config.toml
experts_per_token = 8
activation = "geglu"
moe_layers = [3, 4, 5, 6, 7, 8]
head_dim = 64
parallel_block = false
lr_head = 0.00383
batch_tokens = 131072
train_tokens = 522700000
Below are experts of layer 4 (counted from 0) of a mixture-of-experts language model. Rows are named gate (a neuron's input weights, with its number), up (a neuron's input weights, with its number), down (a neuron's output weights, with its number) and show model dimensions 392-447. Each number is 128 + 24 x the weight over its row's rms, rounded and kept within 0 to 255. Numbers have three digits each.
Before each expert's rows: a language model's description of what the expert responds to. This comes from a sample of Wikipedia text that the model never trained on.

# expert 50
Word pieces inside South Asian, Slavic and other non-English names of places and people, such as Harinara-yan-pur, Bardha-man, Kazi-rang-a.
gate1:118108183126104096122172102134097111152120128133121142157112117182146138130196109136109106097131129092154122108173122083116142150126103144157106132100127134161090133182
up1:124099141144125065120133082115154122144137151148127155163137113171169096144156130125101118138145136134146084099165148173133128154120105135118094143119108143123105084156
down1:152134150100118153122096107144114124136130087142140125126100129156176148166147101148120101111141095106140118135177117150126150123137145143144134126123166127116160131120
gate2:110121115111127142124140093091106197132154096122127126141119134138112116140088133136128158098140121105125138076114181149137110117146146166132135158135148089172135164144
up2:112125158124144111137189083105090181086133135095168089144145125119147138116131150105104151069130101095073109091106157167150126150148161146142116148140100121137148137137
down2:125121123136096142147170159154078101111108108122127131136144100151112123135165099133080121128105100116166129127149114105111120116141133168155112067104085114112134128103
gate3:157079142091099115123164110134105114181117142098144132108111122100117076135142102163120118131136169125135120101123149106143135156154137129181134123132149116106135105126
up3:114129123124135159156142141129133090168112147114104162120123156147130172120135145136135125114123072105151127105130141161129099130077152123145138130091114130154130175135
down3:138121122134108137149124167132129138139091112136133098127164093103128160121126099127120121109130089060125125132124125132146092099156105127160142154135122125077102146110
gate4:159138102103147166107190126134160151144139093145131141075100167118100122132101172113128151113090110113151088141098112149140111148123144095156127139122148160146108103171
up4:085122137130154063114088118160100140148108148103107113131149160120126128090172151170114138190127136080119101138096109171123162116115132077127140086106102130105123131135
down4:137113101137170118120117145142099125087162101117125146113104113155086115119136096158117163115150091137162136150177137138139138126145183159174131119125122123092142161098
gate5:119095133129053142131100131113155152103104143144144107147119152171152131116116138127124124085107143113113107112151101160149114139165088084140103108105121101138202157119
up5:136139150137136124087167123167106162145108118158149179174110124120121133113095140106130106161152162132086124134123135117102105106111127104105166130133125077109097156130
down5:130134122148101152156103107105098124116111075108119116145130157115119090177101127133110116108128130165135116132121157103143158164089075159088122136162094148104100130163

# expert 42
Abstract nouns after articles or prepositions, often before of, e.g. government, development, role, history, condition, risk, leadership.
gate0:102107152137139110125084172113135093142117158118122099124104107114124156116138107160137108126075153136102101120142135166118120149167137084125112140118178102119099099091
up0:158144114109128163125149120112119106125133104127116133149143118150105111149092158157115131106143113086102127103141149151143150115162167175106146112130118128149075099140
down0:128148180090102125152099135109144146099139107145158132146142133125143074138148127143142130105148128127128126160157117142089135153114086113195103125166127116109112118061
gate1:120155131154139142162146158127092155160096142114102161143143110125151142147149100117127103122132145147165151166135161121117110135136136141126179118101163116142139148156
up1:153144128121129140094150178134114131173121118125115111140146098149127178139160102094103108142101117101149148138125149068098076163139145165115172171118171132116161142095
down1:148165162111133144184127120171122096138075126142102111098141120135139118150107098132130131115108142114108117093121179128108126122137150118112180167170139136106134103113
gate2:112111116125118110120080138159133155143132154162137074096133126125134102121119074102164127148155110145107127115129129127115126141143142104118081106102107101148117129127
up2:121150154112102105137137153127066084127076145142132123157148075135098106129080139157108193127119113125127150121116112118124140092138082180116114097138146134136119141161
down2:109115095085131158146092145163169126111150147094108106132101174110148170137190171178152167088110151079132084145153168149102145152129109121144143092107109146094121107161
gate3:107121145137139125127108120117087114155130134096104160156091176116087104116081116137114129117184108184121112082131128080135120106095106155129134139144127095117136148173
up3:158128143116123106102129128152181142127117072111166149068151085114173177120135137130119142097119174090113128157125105165156115142119157079164151119172091150123115104084
down3:095131113086132146136100139112096133140123116132126117136165104133106176137111148163091120147158081125129132085080117140134156130119085120082124126118172082165139166122
gate4:125193103114149095160164100107119100111178135091139132155152121094124116129139139124079108114109143133117088127131126101141154168127123129110115161151150111146167127125
up4:176160127153104133109106156143156167148127133147119108145124130104099138170114099191168110141097105111122114154117137137092104054174118116111106105107151135151171148153
down4:117140110135155066103136111103143140167136125152122117125117100137119135108135148105105112115102130169134148119118100115122107136152194154125139150097146151107088172113

# expert 63
Colons after infobox labels like Number built, Branch, Disbanded, plus section "==" markers, line-start dashes, and include/including.
gate0:096138130139112131175111129114148084154176113115116109122102141159142127163127143130164155117184178114125160108115123120175140172062154105125169095132111118120163165133
up0:159152098165138121085099131121131135143114069143128090106120098130122141146150141160160150156119153150124157159082107137134156131117098126122136144144154151121081097100
down0:140153141128184135159153117113092121126155120120099156135137114109134120140126098151143126139131128113184131063116129113119111089106166127145126107105123170123106111128
gate1:128087119123120128070077115173142102147139086112130132138152153134160079117152089106113174114129114111122133124149135157136142116126111105129111127145135109145098101103
up1:137160096100116113146154117182142099094119098130119118111131094097197116131150110112150128141124122111131115164168099114144151117095160126122143180091147103144147116146
down1:112097149110152111122107152162087089104110140142140135123096126139106122123128104140119154100107156079095120101157167141127128122140136105141081146138066159114098114096
gate2:142158111106124139175126170165148134084145133068124132137114143108137129122115119142147140127136167133163114103119159134116134142129171094131118141127134094116118144147
up2:153171107117146132133091158138159129109156134165069115125179113154158117149137170132163113101083134149111125117166150132156108143131122145152139125118121117119099138109
down2:140155125111127113133147121124144133101113162140130141139129116133117153168090145107122134157119120161073129119118118091106145149077138120089128135135138126179084122112
gate3:134102124127137125151137116130130120155138120112077135149168097140125118139166118128127111125086165155156130120171108092113147153130085102133084120092122120097102163135
up3:091149143131127153056149148135134145164122126149077109140100150122099137119137124110131155066096142128157150117117127171132096147132120146080139107111135124123137149128
down3:116143109139115126102108146137091101138120120125161145135097155131125130128164157168162127155161098119145144078129152148098131117151115117127129137167180135150161112131
gate4:118126085147116146130161148141125145107136105112145150088149136164054115127129119148121132126150103151110112145111142113122146136137120083118129100152064130151141122160
up4:128100160130132122124100097107165130141131154134112126140152090099203109123126144089125101145120096132146132123150082161158108110091167158161110100095127139079126130119
down4:123178123144155120150139192098161155104075119136135135088144107103100134100180146140117125110131117120089139121153129159114163124108092142185139125170107122115060099117

# expert 13
Capital letters inside abbreviations and country codes, coordinate digits, and the words "as", "so" and "a", as in THA, WIA, "serves as".
gate1:168107143124089116121130153094111123117105123138134124100147113154142129111109147158114088145092090140100127087142120152094133155103156132110079104083121092146108130128
up1:161103150091125152094112124115157181124102165160125115113141118177158153140097129156146135164080096129090094134133167152130118126081149104141134155127103101108095125186
down1:127166121139116119115126137098116123068161165106134149106147129148098161152095152043139145105135188120169152127157118122109100132153138140126133163160121077080162115107
gate2:094112166106085112112174104159160139122157148103171095123166096114128131135104178103118133127136149131058125117149093150140146166109139132150137103145097106109090137136
up2:148126106111120149142099181126128106182127120119102148142098135168112145156127110127132104156122114128157167151106154133088125113147095122105140137049173176156140080148
down2:094116145110116130146111138141098118151106125143128113113144081130155138123114082089147122115148150112137125100122154163115127141095130145117110166119123133120119103140
gate3:091138120103134104093127160128148139163064151138111131187155133095090126116149136155113163138095104160099162086080136151091136149163115160148136125149113132151131156097
up3:178103103118118111127157109099115122074099128158099168172173106133085135150155154095089137138091088108156128138166122129079159125107129115107115132147145104153119122147
down3:138113130151156140115106140139131124080091164123120132136176119161104145149093121075088127099147094153121077130117088124129093155132114127145134110139100172083140097099
gate4:166116122087121124105130120169177164186131099078116118132157112146154102127106148109119124085169125132130141133112140135101135097118120111111145099126111130129130114167
up4:125100120119138121076117141101138103176139151142100113122132119175099100155123142130119167088133141149142143128125175168103157123117153141135139131166163101133116122159
down4:164118155091170121120164143159151126084163141128142153176141125096138099085087118127103136123099124142104066175111106137116109156155098111115185144087164161128100110143
gate5:088137135085133129139168157081094128105142090140148121151150134188133116113115126169136137106122146146137125101118118127084106156133103143126132144131097139100087142113
up5:131096141123142116071096128118121156128135131109081161119088169108118141124090107112149159107103152087143134128156138155141125114106155109144147131173170147170195112130
down5:095142118109186156138147115140144115119117120140127106160120169141156134133088148155124125061160130123125154137135145114137114150158119090102131152144128120097137142134

# expert 52
Line breaks, closing parentheses and quotes, and closing == or === marks ending section headings and table rows.
gate0:106123168108121099096144149138116127109143135107153101136085118114190071151132123106160134095117151144137154102074148134078111117103163104142098131128124116146125090146
up0:146140128151136101094138110108153097117126150084106086120113112146139081119153131122115109160097147120139126115127113138112170171152141094095139140149132129121166138111
down0:124102126102116101149087174122113110134121156104098120219125160145124112146145098131130130126099107147123132121108132073091132116108110107158116118112138102180131177132
gate1:122099147113091136132147120112140123134121147119087149102130125162158135135138124111131103097142144122132123148149140111156150110122126137145175138163124122152147102121
up1:144112125142066130139125122153134133162126156099082105107083110099166134130106114150154141132093148155149127138143155096118150109142135156132169104140116127140127104125
down1:124130149110132085117104117142138135134129147126110127126099155131125116143102162109153143077141144152143124115093125122123111115137162113149123140130187170111123128167
gate2:144120174101114120095109146114143116137135136141141125122159174117139121136165131099124123107097152122090096131094151136185168104167117127174152146128126135137048160090
up2:136110101105122123113131143108153155116157103107148129140107092088117133137109119107120102173126114098148160137150174181175118137151143091125091122098154118144165098121
down2:140114130125145149132151121081162115154121104148124138159128107131130158107132086153159145143119143171114103127141097121103130134116169122169125119127098125103090104167
gate3:098122112192111156126168145114124141127130103118137132108132092167128151134153120141112100151168117081140107134133087156108085131107133133159112132144154161131080122120
up3:125135125105124110139120122126115116177128159139111141176138212102164142136129122104074183089145124121093134113170144113116104117149085162112175126097148141093126138140
down3:091112160141104106117107135183117102113137134128122127128117156124141157142096145146117122126152115136124074147089159081103121116137121113101146127143100093150107125150
gate4:110122177127140108072190120150103185136139122131160113083158109104113128140142157142134117157108136129088137111132140133148102105114163111146118095179106072108095155119
up4:140090142090139138081109128140093130177122104118129100136136074153115133139096129129184145133146153084104131145126148146132082114151106112174130116114131133139169102098
down4:108080080106122098132118095146149172142094106136105137099168171148143074110143125113079100128085142129141107117125130148123111128120144132133128163120093102129125118107

# expert 3
Periods and line breaks ending sentences or list lines, such as ")." and "."", plus sentence-opening However, Although, but.
gate0:116171166148101083119151150113142122113136141151187081084114137124118138123122134160136145104179160097105169137170127126176140108135169119096119116127141085166098094175
up0:154158115077090154121141117165131158134138125107108109170137123155082172122122087131123079080152146135136114134089152123119159138110112135121116122161119147112159180102
down0:165107116155134159174089124152157114094139120144129137165146130129150111155156121103141112134100086145084144151159130152129162130151127154126124104123158118152115112116
gate1:114141147100111147118121083093118114162099113167123126135141139108107116103101129143162116147102139154072108113107127189130129116133114083137099112086116067135155140148
up1:126163125118116109136112084081122135154134129149113142115123149113123137121142124137115088153127124199077116131148135116102138156149146153140116122119116106134152154175
down1:127152144165119102119100088148154171134139142146125149102112160068158137107104122088149148165114154181118150087163139098154137109074150116094119140126119132109148097147
gate2:139125182141121112114136116076143081109135158095136092125100118117145157138173128165158146109118117129133127126138128153130123136110138138128139140103112160156109151107
up2:109132133140142128117114151131147117108090159139124140103088128124143181065180152109119135144113134130121140156098100143146143127131149178111148103108152126120106103131
down2:176094065118168103157126167099161123113128160115138114113089142101094101125167107117152100139087182133115103164125118131115130161108127138141115120137129121148130164168
gate3:166138149145129087125148144134109124167140110177112103113122113134176067121141136111097107083137121140163123135140102135100094138149117118107139096147115158117159120125
up3:145116135173131127122162143143132124127140139106144121118134126158127083151139088146132099130121154120145152073133143119112132113147080092139120152110094159111150126142
down3:142134125119115142135102120144137146137105136162169126121099134137159116118075152125146151161180127109113129104122168094109146116125146143097158161109132087144148100105
gate4:082138110191126164091111124131117117138154076085120140128139171123139116117163171181120131143117103103133169156122065128148108136126185156150119108100109146078136142145
up4:086171125120158112121110144134140143124158093090146115132109119162099143123139148154110132123137080075119139128126183087081107126132145082128105153074124154162154098106
down4:157081127161130140108135098183095177123146153111075123172106154137124136128078127058156127120089134145180093138134120104150095124113137153158135144132112155073115138157

# expert 32
Colons, semicolons, line breaks, bullets and pipes that end fields in taxoboxes and biography infoboxes, such as Phylum:, (2017–present);.
gate0:100097108106110127128148122151087128103134129157123076138152142140173111141148155170132164127145168134090113122142122154153132176113168126163140109129130116126121126132
up0:134135114080140111134129153099094124110135135131115144146127144128166126122150092167175117137143107174138104104098089149168110100087149157083175127136157095103088124145
down0:140119117104135078117121125123140138131109159147112131097125119153186126128107137134125160089123123126094110144118133115114143099108137126173099124099112133103128159143
gate1:127160123137111150140116137117162184131167099171140120104118127122147139115119096157152151134114120147111100071132109113098184130111125145114124115121124128135123158156
up1:145122115155105137185098150123170106123128101144099090139100149109140143146109149152127157133108123132124117094135136112132164142125153163136120074120140119159127124113
down1:125140169104126099156116118079156112133157128124090112160104132139094149148156163131133126101155091125138122122141079112155138107131162144095131189129165114118156104155
gate2:104142092127122167126142178145131126143116136121137125157128141135096090156094127158074095116153126125166124123166129120133111119153103148102123147093095124119135147147
up2:100117111109101148154128134120140085163136109148167160137117113154094098150117110135073139138191118101129096132140144139144131124173097141167132123108092121176120066142
down2:144144161133084125128179115107147157075141173145161111083140121121121139157109120132157086138104135166145143148130122176143105134142134107125133087134125103090150156110
gate3:157130113120139122156110134101154148107142140110112121139172125144068137096109134148113080150157143127168131141134154134147136144101104082162126114188178136076106094136
up3:116134151099138117121110128123159127106085126143150163115177138113112118134138130139152188091151134125147123118118159123128119129146122144153174147102113156166149131125
down3:115130159130140086121145159154136112088138164108103101111123103187095085138114167140109121102114094146127125113158130154096121148132111142086154137164135167110139164121
gate4:116099125130142132142127134149110119092126149098145176122151088125128138080122146105109166107118191165135108133123118101126161135114153155118146105152127140122138134096
up4:119154134104113103130141123108083123142098120117116081110111106119167122136146101137088114109116103105144147157177101131145129116087157098163165125144112148085165131118
down4:109092137128157134105106168165143081112078120146122145140132177150149141099150103093122142086130152153098139134129118153097094117111104092110110148133131149128119140155

# expert 8
Colons after infobox field names and those names themselves, such as Conference:, Species:, Coordinates:, plus place names and table pipes.
gate0:180102130143126126108148084114126154171148135186124128147132106125159098150115170122155077165172153104153098121105124109140165125114144112144083082179129134124159118123
up0:162098149140143125111129113085141109154125106135122136171151154096171122140113141072183127128148140093151129120111104109134119137098132156142135101156157119111121137122
down0:130158118099170107126087138159146119135068101107097139120137115154112128148114117110147156123119168081116139127126150160184124126080086122134084132097130130153070152128
gate1:127116126154184159136133151148128120162137143148189143152109113141122141144136078112142179111121099153096144094128155109084102131079111088128138103114092103123157118096
up1:119127130153120116123091143086128148108124120159140150074141114123119154152115131083133107152115127104095101095146153151130136156131135132096132122124090085113123141146
down1:123117096155126123115118105107129152114107133121100088109121098181100103099118144128107143115101132120089141120167149101165118155100123096119144175113125107175161119112
gate2:104099112120149146138140148091150107110169176142123118132146119136147117156090132111125129124128148114156123155114116139143103152132133145160128092166092116091124126144
up2:139106138085137123102116111146126153119143132151144114117102152115143149143162147146123127118115123120102156098170140130108148083127143106131087163087153138156154139129
down2:089150105137132165099139131175135125158163131108113113107137106164128098135121126137143105135101120119155160123097121133104142160118118104122147101106135125141109146135
gate3:117106093128163122187150122124127109177110124117131153158114093159111170159110108100124147120089159108073101096174132124117115103114143132110149142161078120127108126080
up3:141122129152137152111160148151168093155113120104127111161160110111100101143090142110123077113072160097172114127127141137116125125140103138129151109116156106151115145091
down3:161108150111138147134124152128160142174114131093132079135129132105133125131121122106154134128110164121131134119108132141141109140179123088167128101143138130074122111130
gate4:094118101097140139182114124122117117093143119101143157162139094096148100156149124100091123136129127171132117170109124160123152120116151155120112125117132172119100150130
up4:145150107121132115138161078171121134099121113086100117132105107137095149100108149116095148115113130155146158163132114176147152105113150176111103103144134159117091163119
down4:148173085123096123149134119127149143179148112147121135131104122167118104147182113111122130141102077130133106129145137121129115114104154182101141120136130153167190121114

# expert 41
Digits after colons or degree marks in coordinates and infobox values, plus colons after labels such as Facility ID: and Species:.
gate0:146109117107117150143084136120134128139133122159150152145121128122152116071111132145112118138142146075118160109174127118122078110124142134122091116146089133119130158174
up0:111096113129121149130152129114106140125165120110134125167133121146079101113144126155149169164099165148142145097119072146158111156134131095143112144104117138174136122142
down0:096127138154142088129137161094070142153124107127144116090143145102137111143094113157124159139111121161126136144140126158114097126148080140177097121128107070146132151105
gate1:100129158090104129086124150148125149158104152083162090116104133099146121108144144122122145143120127120174080067130129171152140159108123108118177136147107138116123104153
up1:131101107101141090080074149119155159123127085142161143144082157134142186099141128135145111113144111112165109110116113139102164105102156127146157128095151088104138138185
down1:112133109132125154147117139147126081140086164134105105141179125143112120134126102152155135120108165154106116122127127103060119091117062132176129170155101131115096130111
gate2:081111105142083122156133117142141120116106105103117110149161111123142133161102147156140145094180125122095126116151172126132135205092119149110148169130136115115134099104
up2:147095082130097122100118109120130105120142177116097161135120097143099136134105102147165133165122159106136157113099144137112137141086136168121131123151166152118121100129
down2:140131087114140128137144112128143135154141135118106132104110134184155140126129167135162130080095119129181131131155145148117107102108102110115119153111102117156122145139
gate3:122146099117165117115106132142125102116151130088131164124180123100113102143109163133156153134154183117119115082132121099148114132096154096127137093160115126099115127119
up3:122124167121100130139145102100131083093094115115130156133160149119136144141125120140112159096118107133108140122170103128122135083181131117138155141168160163119109112162
down3:152125123137146098119169135127148167124129163194145141126119150130156107169138121104115124116142097109114070087123165102140157134131143134133160137154120110137157122177
gate4:135153155095157117167090170156135159102137175172144145140123078124131160111144095122137145138139147121174090115112135148133127182134120197096167115182123134138115140147
up4:175114083079111083131158095126131143133114138154129117145093145132109090130160147114108145169124075140139170139118134154074101097103120147129078101113103127131171109117
down4:085135126152107078141102125109164117126100124137151150128111146103065139131135115102111113159093101107105128096092140095115147110132120130173081136101128102084111152163

# expert 62
Single letters and endings, mostly final s, inside proper names and plurals, such as Ro-s-s, Giago-s, Bueno-s, 1960s.
gate1:113127105142090142122116110118152140090127082170148123105170184097150154111146147135153085138122103124135155145125113155135163122131164102160120126140152159138118101130
up1:118088140108147165100104101128148156077155135147152129140121108139154132067138140141112133132122084156114140131147102129140119157125124152107099107142120135109111112147
down1:130127139137145121174140115082136126118118100094155139110151184092128102120109153104130119104100150172113117136145180139161104094106143141144118133135137108127108149119
gate2:151127124125129165144115141173121117106140139155122147143122175089138141094101143163097128116140089127085164124098104126107133176141131130141120108139173133151089108146
up2:167148130108163133130099164128156180129146115143113119169143110114140106108177110125193157097105200130156150155147088097125127101099107128127119203141122152164167103147
down2:096116131095111119161107161114098121138098076168138154106158156113139082115137142162122144092172118153106098104128166093157132063128134191148145107151105123103103144152
gate3:106145135160118080180131137112107137140104150144131111109128133080108151158119140121135161130170105133119141123132128140154141121113125116111124096128164088129119133157
up3:167109163119139133115141142133172123138149148159145156133119130132125102146147129138136114122102157094106095147138105110150144111117104095110140155110151114129140111140
down3:114113149152141092150146160154125143094115163101136124139137125098119115112090111125149110115112152089154142141114107114129158117172111117133122104138099110119088110084
gate4:139081088122103110137136156148121094148113113131114119098166117120122120110133131135156121126133116156158159092130134181127131119115154140145176153128126156115113148154
up4:102082086094110088119112110170080084115114147111155115060120093146142147127117129120132141136128143139140157146132160124117157124147134119106130102174152151130142153168
down4:124158117109144145155110145148150133142131130197141153103108077134136126112073160144147197131139140104135128101127081119124082150149127144118179163129152163143078103178
gate5:092152104130108121160127172155115137104169156131084121136106093156140139144129108123111129140126095176134110161136127142147074102107114171106158133160111098132141085090
up5:118114134108160121087133127163121131090144143160103144127113149107141203124155112134164125120132087128154159130152161122143129148130151116141144110131151141135119158168
down5:111181085109124123128124155120136144133154094128143129076188090128138118131111142111151089160135147147102139121098144145145158109123151190126116094125115092196125107140

# expert 9
Line-start dashes and infobox field labels with their colons, such as Coordinates, Genus, Website, Elevation, plus table cells and "=" headings.
gate0:133112107118148173121121154103116136150105152150118125128110122135136147162133122147128138108138159133207145141091094103148138144103156171103134115147144106136127133138
up0:110112126121179140174120135153118163157136116120128084098114080164114110174143120111127148126094114159082146128141127131158112113131128103134089098150140128123126161138
down0:150104134117158130151176093077109168170129139087142120151165128172095123116154104130156116101081123119132120098117144131109103136130135100135104168168159124147107130110
gate1:132126169154104162139123127115112154194102149156170107130109138101118109158131096112119082085120173146100136112095129165103118125063126134110111107158147118153119073136
up1:108146134101104137140101167154137141130076140110114115117141104149091169116161127136133123120167110087184127123131147111077126073130141122139117108152118112156132129151
down1:110109152136123118098115112125135079130150161087126130100147125139080063165122140160107123116097133149137121164096135186166130129133127166079114131156107159098138133093
gate2:134090139101068142106146147114156117141156099092108135128147163167139131120151149136111130114080149106142086119102120107147155113122136158106162157098144182120111121115
up2:125178138123086157131115090132168140119177135129101113163122162129155093119192132131121129088152127112134128110144169124119137125130093174104121145113117142169125093090
down2:101106092126118101079116128120141145136154083116158179116137114198110128118108133151111146118107135136125104147109131122130164123097126131079127121146161131153125132120
gate3:100125145118151111123078098103089085143153115099144122119136126122074127153153112192119133147139111130086124120156126085166121122137158126127116135124134112100151138104
up3:154202123176087134114152152123165103093142147160117120102122102148139103124104103115138102144110156108107149183124104157089122125121082131150163119130130146164132114118
down3:126112116112123127072130131085101117146154117107118136108121119124148100127127178120114130054183136078123110129125153116138162131120124171135132116133085140111141120193
gate4:140135146126107168154129095154129124095121107130114140134096107141134120148090130117139128132140145114147121169115187138088142130121142129150145157130163126143078122109
up4:098095149115108106081084065088129113087092114161137097118160136126134093094125119134171120117115066142102150162116134093093186138095166152163138149152126118134134073135
down4:120101131123088138130123116148168123151121104124149108184102144161132075129108112137132090132105105120138161123138107137113152117136170168142142129118157109163147132137

# expert 44
Periods ending sentences and abbreviations such as i.e., I. M. Pei, Rev., plus time words like year, month, ago.
gate0:116129119112135107141105123116132082133115123071131095188153109123105123144096135159114146090102125091134113122155144091106118134185079146146146186119100165095137128143
up0:112078106149112136137103126143142120091126118114131160072118159116113111139119104170118123120147104148135158091125115147154137129154134104161128124106112115147151087112
down0:115151151147102129116108130134131098109175108079140159179100137089132099162182104146117139080177172091158130169169123107098129096154127127149122087103094091096107138135
gate1:135110102121098096093138147104118130113079095100132069140134119141163116147147121075101132109181161136104161139146120140126102110077113115143121140153120157149110102121
up1:135134111112135141138116102116143095159135124098114081167082100133123133199068156093157175121140166102133181134098135150097158122171118094175115133089171143109087142091
down1:129126101156094114129137136123106155117117133115149168149083138159114142116125152158148123140132134119148119153090183105147070152107140192073141165119141072146166159161
gate2:103152101110130144103131143132161130091164123079176119134113122127141131108160169101102140084147154110112120102156115107128126139115111156123159130115099143173105121142
up2:157095161174120124104151128099179146141131115151119158137133099103112095106143119125120125142168116123111112160150088134142095144086097147096149104136147107142092130158
down2:094153135141120122156124142116131105128137099128118118123104122122123146158120126131136173148072136172126116171136145133114105098121119155152141152111162113165142124127
gate3:111097127112153166109096135113123163161108123131112120124157115079101153135075094180135122152137147161155130116162103156122112146152175114146122086169129137103138134091
up3:122093118089115118117128067149138163118134117108154107160124145124136170127091114134148097127135131104169117120150124136165120129157120134154152091179152117161099109113
down3:121111114126121131087143126134145110156097157128131124079118115156099094125086117111078121166146111121148152119136123123122105132124170113097127130132157113143123150144
gate4:117109173143122110081106142134191158117103116126152114201180143158150163132132120176165112129123095101127137113156126135148091112123089137129098149126131128139131143105
up4:117094127116169143159138111131115196136068121142174112153147101161181136089146101145128131115123155116108091101144125092148102104103131121138078119143099154104082133085
down4:140139093145123141077135129115139142127162116101114114135114134149122104151097125166156143115092105115137122136158155137099118164159110112115123099095103139144148113134

# expert 29
Digits inside numbers, coordinates and vote counts, such as 4,102 and 81.75, plus Thai byte pieces and capital letters in acronyms.
gate1:132131126172090144127120092159059135104109122113130144134162140142148109120125130157135094102126113136175080136117099127135128129078154118121201111100124139175167160169
up1:127102127108117127132088142161162156118173156120104124140127158115105135118163145147151151129104092101096147128099148140129114122164131136142153183173152120135139126164
down1:046167142108149147111123137116092123116106055149161088139114133153110143100119117166150147105174118145173146147120131139112140165149114125134159077122107165108147131109
gate2:112133089096129145151105113157081145127143136131146080130180098130155099078160076149173131153113189111145134115139135146101137099107102168103115160140120153085110129184
up2:107131170085146124104181120120142111128114115145115164104095169122122150158114156092112180127129101116108157136136107149123099124124101114129128115140098093179152089103
down2:145137113107144073131144104173156144127158164191095157111141111100150134171140157123111137166152102130117137141152143145141135155175127135135099157090052162127079106141
gate3:119103082154135150120136120145145133143111131133100135128119131118057157147110152189127127164150118087130130098139081108145149123115132143102138125114133123119069131101
up3:137100161122153107112150109108064106190162110139141142132107084133177118130099091087178135136094114152141093120111120104149151082123113148121138133154141089102102065119
down3:139123148136133139133129111169159139123145098114094161162128099154087109121116130134113142130159107143088166130145133090154136167120168116116146119082170174107128112110
gate4:156106091090117108147147171104094076090111140136163124143191160141131128097132113100120133148154164120149172120105172115150151118181106139124153193124110101125145092149
up4:128134158124159129135154147149137119113164112141122128066081133138114130178140156146104126134134155167116104138137125112103085105084149126111106094162131076124121166165
down4:111128086113129149175126135127165129108106140103090104128113151093150112081080138165142120088072158103116113137126140101134106171088167105126120101146144095101087135118
gate5:125156112140110147126103114122090164172173142102135057152134131104115131094139080127183123109120162107120160105086095108103121108144122097131121137125105120090158094104
up5:149117148144171093106126170160131108103094105171113177120144107099131116174097119133111134134133123125121111132151139128096104101067136158136122072160117110152107111108
down5:129103143132159126178120114101114160201108115128099106144145150126125100111094095127142106169124089168120149077102131105124116127122135130148129145165106124125095076097